Weights of a small mixture-of-experts language model, trained from scratch on English Wikipedia: width 320, a sigmoid router.
Below are experts of layer 9 (counted from 0) of a mixture-of-experts language model. Rows are named gate (a neuron's input weights, with its number), up (a neuron's input weights, with its number) and show model dimensions 80-159. Each number is 50 + 12 x the weight over its row's rms, rounded and kept within 0 to 99.
Before each expert's rows: "gets" lists some tokens that make up at least twice as much of what it gets as of all text; "mostly gets" lists some tokens that are sent to it at least half of the time. This comes from a sample of Wikipedia text that the model never trained on. Tokens count by the router's weight.

# expert 34
gets: " of", " in", " to", ",", " for", " and"
mostly gets: " on", " for", " in", " have", " after", " into"
gate0:43 54 69 66 48 43 62 51 54 35 39 39 51 56 49 54 48 58 49 33 63 63 55 42 64 59 28 39 40 28 52 69 65 49 44 56 50 52 55 42 63 48 33 66 77 71 41 28 35 43 58 50 60 51 39 55 57 46 52 45 34 47 71 60 58 40 55 75 42 41 43 57 35 65 43 54 41 61 54 59
up0:39 67 59 61 45 59 46 47 49 38 56 42 57 49 32 40 62 41 51 39 76 63 73 49 56 44 41 36 45 27 30 62 62 37 53 44 41 54 44 41 72 41 37 72 61 47 46 35 55 44 72 56 46 71 50 63 67 43 58 77 36 41 68 45 67 51 47 73 41 40 52 52 33 86 43 44 25 37 42 59

# expert 23
gets: "s", "ation", "ia", "y", "ment", "ity"
mostly gets: " University", " World", " School", " City", " States", " County"
gate0:58 49 60 60 35 60 44 48 69 55 63 39 39 66 38 54 46 56 45 46 53 40 65 53 59 56 43 50 60 74 46 71 69 38 76 52 57 31 50 59 40 30 55 57 65 53 72 61 28 42 44 71 54 57 42 40 72 42 58 70 47 51 69 59 38 51 41 34 48 41 36 64 49 64 43 40 59 47 64 40
up0:52 60 55 56 51 28 41 52 52 42 25 50 34 38 47 58 35 56 59 77 38 50 74 34 52 48 47 51 33 62 44 56 43 47 60 37 62 57 40 53 57 51 51 39 43 39 48 60 46 52 56 64 60 55 52 65 35 59 48 46 33 53 41 52 48 31 50 55 48 41 53 51 41 28 61 39 41 50 54 48

# expert 8
gets: " S", " C", " P", " T", " F", " B"
mostly gets: " Y", " J", " R", " W", " K", " P"
gate0:62 52 34 27 55 34 49 65 56 53 63 31 26 53 58 45 27 41 55 68 43 53 53 55 63 47 30 43 51 43 59 42 42 52 66 54 61 43 55 48 47 66 49 40 27 60 57 57 35 45 58 39 48 44 48 36 68 37 35 55 42 33 45 48 40 54 40 53 35 39 59 49 41 43 62 81 44 55 31 53
up0:43 30 46 68 53 38 47 53 58 45 57 38 54 46 67 53 63 52 55 23 65 50 54 33 88 38 50 48 51 58 65 62 30 35 53 61 42 47 46 60 42 37 49 54 62 49 48 41 60 49 55 69 45 65 40 27 27 54 40 35 73 57 52 66 49 55 38 35 73 59 51 62 46 46 59 49 60 26 50 29

# expert 45
gets: " in", " the", " a", " his", " In", "'"
mostly gets: " his", " her", " His", " their", "In", " in"
gate0:40 52 29 44 65 34 44 42 58 68 27 50 45 54 72 48 49 36 71 57 63 60 52 45 46 41 46 37 47 58 62 45 66 52 68 45 37 61 23 60 40 51 55 56 50 60 70 74 40 53 36 63 49 52 34 46 37 65 52 59 49 58 41 48 51 44 28 52 41 47 33 51 68 49 67 66 38 74 37 60
up0:29 41 26 48 43 45 59 45 66 46 35 67 63 61 43 60 52 57 75 57 63 60 41 51 51 57 52 46 55 71 35 41 48 36 42 70 43 61 46 46 48 39 53 58 44 77 30 49 70 49 36 41 42 64 70 43 37 46 72 48 34 35 36 48 53 35 47 46 47 28 47 37 40 72 34 60 40 59 37 59

# expert 9
gets: " ", "\n", " P", " f", " p", " F"
mostly gets: " p", " f", " P", " comp", " imp", " sub"
gate0:41 49 66 55 52 65 44 40 57 35 57 50 53 54 36 50 69 46 44 53 54 33 35 55 40 49 63 56 67 49 64 63 48 33 52 53 55 65 24 49 63 45 63 52 69 51 69 40 56 61 37 54 65 53 40 66 58 50 52 70 52 58 56 44 57 61 54 45 29 31 59 45 33 37 37 44 41 48 31 47
up0:38 59 32 54 51 65 70 63 42 62 67 46 44 63 64 52 36 59 39 54 52 43 68 38 48 67 40 56 49 36 57 45 63 72 33 48 58 43 55 49 50 62 40 56 41 50 55 73 45 52 60 44 42 64 61 26 34 50 46 44 44 49 60 35 53 43 46 52 68 65 70 35 50 49 60 44 40 61 64 45

# expert 1
gets: " a", " A", "al", " 19", " O", "A"
mostly gets: " some", " National", " two", " three", " several", " many"
gate0:59 54 37 46 22 36 33 44 44 40 55 56 40 58 53 64 36 66 67 73 45 52 65 53 35 42 32 78 51 48 49 70 53 68 61 51 53 66 53 42 61 51 68 45 59 50 41 57 74 58 43 22 53 44 49 47 48 49 64 55 42 48 57 59 48 49 62 64 64 38 52 44 44 66 51 56 63 25 49 56
up0:40 43 52 46 55 48 46 59 66 42 20 61 47 45 54 64 67 54 47 40 71 59 38 45 63 30 69 24 56 46 61 30 48 26 49 51 61 79 65 61 71 54 67 48 36 43 67 64 44 53 60 41 69 28 37 82 65 36 24 47 26 44 49 53 49 37 44 72 38 52 48 48 42 54 35 46 60 69 46 69

# expert 17
gets: "a", "an", "o", "e", "y", "i"
mostly gets: " John", " William", " George", " James", " Robert", " Michael"
gate0:56 38 46 48 52 51 46 38 52 53 69 61 29 72 71 39 40 38 30 43 70 41 41 26 49 48 31 42 68 54 39 40 60 26 44 46 45 47 37 58 51 62 71 45 73 33 69 50 32 43 42 69 54 50 38 56 49 71 26 51 47 50 38 46 39 40 32 63 49 40 49 59 76 37 51 42 45 46 56 64
up0:52 60 47 49 29 36 53 44 40 27 36 61 56 19 46 67 53 48 64 52 49 55 52 40 33 36 63 55 54 67 54 45 39 52 34 45 49 46 58 45 47 33 64 62 45 53 35 49 54 76 36 51 64 75 64 42 63 34 81 66 63 46 45 38 36 56 63 46 30 33 52 44 38 65 35 44 64 28 52 57

# expert 33
gets: " |", "-", "|", ",", ";", ":"
mostly gets: "•", " ·", "|", ");", ";", " Best"
gate0:41 65 36 43 46 65 73 51 57 65 40 76 58 52 30 48 63 49 68 35 56 49 49 45 70 60 60 45 64 53 45 40 56 51 21 51 37 39 40 46 81 38 51 54 47 47 43 48 73 52 44 48 58 58 36 34 53 44 19 55 40 53 54 48 53 57 38 67 55 56 56 62 32 59 43 57 61 39 47 33
up0:45 51 49 47 63 38 82 33 64 57 48 82 51 70 36 56 68 50 58 42 52 59 60 47 87 54 54 41 58 41 32 46 53 68 31 59 49 35 40 61 48 45 42 50 74 48 27 49 52 38 41 40 58 57 52 37 45 35 23 61 45 76 39 52 61 48 40 50 61 54 66 68 38 44 55 50 53 53 42 38

# expert 43
gets: " the", " a", " A", " S", " The", " an"
mostly gets: " a", " The", "The", " an", " A", " the"
gate0:53 62 67 42 51 51 39 63 57 47 35 52 65 45 53 43 43 44 62 39 46 44 61 38 66 63 51 41 49 37 64 23 37 27 53 42 51 49 60 45 40 65 44 67 70 35 28 58 47 68 60 64 38 48 46 42 72 67 45 28 47 57 54 44 86 48 68 50 54 59 65 51 71 70 48 56 50 70 55 49
up0:26 44 41 35 51 65 64 50 46 39 42 45 62 40 55 62 45 38 58 44 64 58 52 35 49 35 38 43 50 50 47 31 32 57 55 44 22 66 35 56 46 54 46 49 34 47 36 52 30 63 16 76 41 42 56 72 40 47 48 49 52 64 37 52 43 50 47 37 28 67 75 75 43 46 50 63 25 56 44 58

# expert 37
gets: " |", "\n", "|", ";", ":", ")"
mostly gets: " Class", " +", "MPC", " |", " −"
gate0:28 51 46 39 54 53 45 38 41 49 45 55 58 52 63 63 43 24 51 62 52 60 61 46 47 41 46 57 60 59 41 40 59 57 48 33 34 51 30 44 33 52 71 38 47 74 49 44 55 61 52 51 44 50 63 44 44 60 50 56 33 47 67 73 55 42 33 48 47 77 65 68 59 62 60 43 62 53 50 38
up0:60 60 50 28 86 65 41 48 62 35 50 54 39 57 46 58 55 53 47 44 39 62 62 53 55 48 44 56 37 56 68 46 37 69 40 52 48 56 32 55 60 54 60 54 45 45 48 67 53 57 67 45 50 55 34 66 65 50 28 48 49 40 43 62 44 55 35 41 56 37 43 35 69 54 51 61 65 50 30 50

# expert 30
gets: " of", " in", " to", " and", "ed", " for"
mostly gets: " from", " for", " after", " on", " into", " at"
gate0:30 42 55 63 63 43 71 59 32 47 36 69 50 68 36 55 76 54 52 29 58 44 80 56 60 63 49 45 57 60 50 69 63 43 41 55 48 35 46 56 68 49 60 43 55 58 55 36 29 37 41 45 59 56 39 61 47 69 55 42 49 34 72 49 64 71 23 69 49 53 43 41 27 47 25 47 41 73 52 39
up0:23 62 34 49 37 33 63 69 38 48 46 56 70 54 36 65 46 55 43 39 48 39 64 45 64 56 43 33 60 56 37 38 40 68 47 61 62 63 29 45 72 37 51 64 51 57 34 35 48 34 41 54 59 69 67 61 63 54 57 41 65 37 63 52 64 68 46 76 56 42 64 36 28 71 47 60 43 62 58 46

# expert 6
gets: ".", "\n", "\"", "'", ")", ")."
mostly gets: " William", " James", " Robert", ".", "\"", " David"
gate0:57 53 43 65 57 44 60 52 36 56 51 46 36 56 39 57 46 53 34 57 51 46 48 47 31 33 27 61 42 51 43 42 40 59 49 21 62 41 44 58 43 31 34 71 60 44 34 52 60 47 32 63 53 54 47 41 60 54 32 57 36 44 52 29 30 44 28 48 66 55 58 64 61 59 48 37 52 25 59 62
up0:39 72 53 76 49 74 76 55 28 60 65 57 46 49 47 45 76 69 43 54 50 41 29 56 60 44 43 72 49 50 42 38 22 50 49 58 33 41 47 54 56 54 52 50 47 61 43 67 76 74 40 59 53 52 57 43 55 33 42 51 41 55 65 33 23 43 31 60 56 42 53 65 56 53 39 26 65 47 47 37

# expert 20
gets: " |", " and", ",", ";", ":", " of"
mostly gets: " and", " or", " /", " &", " while", " but"
gate0:43 56 32 37 64 61 48 51 32 48 46 48 51 43 67 46 53 51 49 46 38 48 58 65 27 36 58 55 73 34 33 52 41 64 50 55 42 59 29 54 33 54 62 40 32 41 64 54 66 66 56 19 52 66 48 67 33 42 64 43 41 30 59 71 31 45 72 37 48 46 69 59 51 50 65 33 47 45 34 51
up0:68 54 47 43 54 49 62 60 35 69 39 59 41 47 60 43 44 71 40 69 51 55 21 63 29 56 33 75 45 46 48 54 55 51 63 59 49 68 38 38 35 50 64 48 48 61 72 78 57 36 51 33 65 39 23 78 52 58 50 53 61 59 30 67 43 38 61 41 36 47 63 43 76 36 52 53 59 56 49 31

# expert 28
gets: ",", "ed", "s", "ing", "ation", "ly"
mostly gets: " law", " located", " music", " power", " moved", " research"
gate0:34 44 52 51 47 51 55 36 65 53 51 69 59 46 47 56 64 40 47 41 28 28 47 39 67 40 52 38 66 50 50 55 53 49 48 45 52 48 46 46 33 39 80 45 46 35 37 50 45 41 51 51 66 52 57 57 46 29 44 61 66 35 40 44 35 65 32 34 16 44 45 50 55 39 38 43 33 26 57 51
up0:62 52 63 54 46 42 33 61 45 30 33 58 47 24 57 52 45 73 54 71 56 55 74 45 40 35 65 65 45 31 47 67 43 68 58 49 53 78 24 54 57 47 43 67 50 45 68 61 48 43 52 47 40 32 44 63 41 64 60 27 31 18 30 66 57 41 63 43 64 33 64 41 36 58 45 59 43 50 28 46

# expert 13
gets: " 19", "ed", " a", ",", " 1", " 2"
mostly gets: " (19", " four", " 19", " 18", " several", " (18"
gate0:53 58 31 45 52 59 35 47 38 63 68 27 45 57 39 46 49 62 43 60 51 47 73 39 57 58 44 33 54 35 38 48 35 41 50 52 41 47 36 50 71 43 29 51 45 82 51 56 71 56 41 54 29 30 33 40 33 42 42 29 47 45 56 47 47 69 39 28 68 45 43 58 55 28 66 63 50 46 45 51
up0:56 70 36 55 41 44 31 46 51 40 55 44 43 41 51 58 39 53 39 68 48 52 68 62 56 37 53 34 53 25 26 44 47 46 46 30 56 84 29 55 56 33 43 36 52 70 55 46 57 52 62 60 41 59 48 49 54 53 54 45 36 60 39 67 60 49 56 37 63 38 51 52 43 50 50 45 37 45 40 53

# expert 11
gets: "\n", ".", " |", " (", ",", ")"
mostly gets: ").", "|---|---|", " ==", "====", "\n", "==="
gate0:60 56 54 43 70 42 46 33 64 24 23 52 39 58 37 44 41 52 41 37 56 62 58 57 71 56 62 47 46 42 57 57 55 54 35 63 21 48 58 47 68 39 68 42 49 55 32 52 33 55 31 49 39 54 28 62 64 72 47 40 42 35 39 57 68 52 49 54 35 64 30 64 63 51 54 66 49 37 33 58
up0:42 55 61 45 62 55 44 43 45 26 48 42 38 53 32 37 56 44 53 37 56 54 59 45 75 60 46 48 45 68 44 75 58 65 40 53 28 42 49 50 61 56 71 46 59 54 42 40 25 39 24 60 42 69 25 50 60 61 31 57 48 43 38 70 69 26 32 65 36 66 36 54 56 47 61 47 47 50 41 46

# expert 14
gets: " ", " de", " con", " De", " O", " Ro"
mostly gets: " Je", " De", " Ko", " Jo", " Bro", " San"
gate0:64 70 56 63 43 54 27 34 72 50 18 40 63 51 53 48 61 43 37 46 51 27 49 56 40 50 61 36 42 53 43 60 80 38 41 31 67 73 64 49 47 29 53 43 53 37 63 52 32 81 38 61 45 37 66 61 70 80 78 52 42 52 49 43 29 38 61 41 59 45 48 66 46 56 61 54 78 54 44 36
up0:50 61 53 47 65 71 37 38 53 43 43 40 49 47 43 17 55 59 65 42 36 46 60 65 40 53 69 59 72 22 59 40 50 16 37 48 53 72 39 43 74 56 45 44 55 41 63 56 57 41 54 39 78 54 46 58 72 60 67 36 42 48 39 48 52 57 58 30 60 45 59 57 23 62 70 37 67 45 44 58

# expert 4
gets: ",", " and", " was", ".", " that", " he"
mostly gets: " but", " who", " which", " she", " he", " However"
gate0:40 37 38 43 50 48 60 56 48 63 24 57 59 62 62 53 50 38 32 42 45 45 50 68 43 29 46 53 45 55 35 40 51 43 55 79 59 39 35 47 72 50 56 42 66 66 60 38 32 46 42 54 61 72 58 58 68 45 43 56 55 67 55 66 44 54 49 48 61 50 41 42 39 46 63 41 41 50 33 49
up0:67 54 74 44 55 31 46 64 57 44 64 20 37 40 50 34 52 39 37 57 68 38 39 80 33 61 53 41 46 60 51 82 55 50 69 42 28 68 68 30 59 51 63 60 58 33 59 42 61 38 35 53 70 44 59 65 59 53 57 68 37 82 42 57 47 42 49 50 37 56 52 74 38 48 50 33 34 50 30 23

# expert 22
gets: " |", ",", "-", " the", "\n", "|"
mostly gets: " United", " York", " University", " South", " New", " North"
gate0:40 58 53 58 30 55 63 43 56 51 61 37 66 67 36 53 37 29 40 38 68 55 37 41 49 73 33 65 56 49 43 45 54 37 42 48 36 65 53 51 69 45 46 69 52 50 58 14 47 46 39 70 49 63 70 60 68 51 62 56 54 54 46 47 65 40 51 47 49 51 39 47 38 61 37 71 25 70 74 35
up0:62 61 71 46 61 59 43 64 58 66 55 33 47 37 48 37 53 64 51 59 58 61 43 61 67 73 61 75 56 57 57 60 42 69 59 30 50 53 63 48 60 63 46 44 42 56 44 56 31 53 61 30 39 52 36 48 53 45 43 43 57 35 65 53 64 70 52 61 54 46 42 70 45 45 50 44 66 41 51 62

# expert 10
gets: ".", "o", "e", "re", ";", ")."
mostly gets: ").", "ć", "ø", " Sch", ".", "!"
gate0:37 48 32 66 65 47 45 46 68 26 70 47 55 43 63 59 39 25 48 44 53 51 69 66 33 45 42 35 46 51 59 49 44 43 62 40 67 52 51 68 46 52 45 47 44 47 60 57 41 61 31 78 50 29 45 27 39 67 51 70 50 45 49 62 45 34 48 53 60 63 53 65 40 42 71 74 45 70 52 65
up0:33 49 48 53 34 43 57 37 39 51 34 65 52 53 62 66 42 32 37 67 61 42 44 43 68 66 40 30 29 44 25 58 49 51 53 74 73 46 47 47 39 26 51 49 56 36 61 41 51 42 68 59 61 64 40 68 67 46 72 56 54 49 32 50 42 52 60 67 63 50 25 45 51 30 33 30 31 65 61 41

# expert 35
gets: "s", "c", "u", "it", "ri", "ic"
mostly gets: " creat", " collect", " continu", "fu", " pass", "iv"
gate0:46 36 65 44 70 44 44 67 39 37 69 63 53 46 74 52 32 55 37 49 56 46 70 49 49 61 45 69 41 66 61 52 62 59 36 40 61 51 53 34 64 41 49 48 72 48 40 61 46 71 47 25 60 47 72 37 68 41 44 60 19 34 55 37 48 70 46 49 28 52 59 46 42 52 63 62 55 58 37 64
up0:50 39 53 37 54 60 50 56 38 44 68 50 45 57 72 47 27 67 43 51 59 54 62 24 35 49 47 65 47 63 50 45 51 55 44 52 70 65 41 31 59 57 47 36 51 35 50 57 39 67 50 40 46 58 78 43 70 29 52 47 40 45 56 35 32 46 53 51 24 65 73 46 50 47 78 57 46 53 50 70

# expert 16
gets: " |", "\"", " (", " on", " film", " –"
mostly gets: " film", " album", " song", " episode", " released", " version"
gate0:45 33 34 54 65 41 52 47 38 49 45 39 64 51 54 65 49 34 75 56 44 68 51 57 45 39 34 39 61 50 59 55 34 44 45 60 71 56 44 47 56 74 46 52 40 68 29 42 32 55 46 63 44 59 74 49 46 48 38 27 51 51 41 66 38 51 71 41 54 55 50 80 44 43 63 62 53 46 43 53
up0:47 67 59 56 42 65 61 73 54 53 60 52 55 51 39 47 50 68 26 49 50 38 35 43 69 70 75 65 48 66 57 43 75 52 60 48 26 36 64 47 39 26 38 42 59 37 74 56 59 46 42 33 53 36 35 44 49 51 53 67 44 62 69 40 70 62 32 61 42 37 44 23 36 57 47 36 50 55 53 43

# expert 21
gets: " the", " The", "The", " an", "|", " st"
mostly gets: " The", "The", " the", " no", " Pri", " Ad"
gate0:44 44 32 67 49 29 40 40 45 65 37 63 59 43 39 43 39 48 39 39 24 37 57 40 38 46 49 52 33 40 46 40 58 43 42 53 38 40 77 36 56 57 43 38 51 58 42 42 54 65 63 35 38 44 47 36 34 39 63 62 64 34 55 78 66 56 42 66 58 34 54 44 38 53 39 42 45 64 57 37
up0:59 67 57 73 53 44 36 60 30 41 55 54 58 70 37 35 65 48 45 58 53 43 65 37 46 57 48 55 32 60 45 41 28 42 40 32 62 37 46 40 62 54 51 73 44 57 54 49 73 59 54 56 48 67 39 57 51 38 39 31 54 42 49 40 70 60 69 45 43 43 54 66 27 54 53 46 46 34 37 53

# expert 3
gets: " the", " ", " The", "ra", "or", " S"
mostly gets: " Mar", " Har", "The", " Ra", " Nor", " Pla"
gate0:36 32 45 61 38 42 52 62 49 53 37 72 45 19 42 41 50 55 48 52 50 50 42 46 49 44 53 35 54 32 11 47 52 64 58 36 66 47 33 28 56 53 39 49 52 47 35 34 51 33 65 36 47 69 46 45 54 47 43 36 44 59 47 53 53 52 34 38 56 71 47 67 49 57 66 51 61 58 71 52
up0:40 39 42 45 42 51 43 53 55 50 44 58 38 37 59 31 39 65 62 75 67 70 49 47 55 75 56 47 62 36 51 45 57 42 42 36 61 43 32 34 50 33 47 34 42 39 37 42 62 33 57 45 43 58 43 28 73 50 15 51 53 53 47 50 64 56 24 40 35 63 39 55 46 66 73 46 46 57 36 55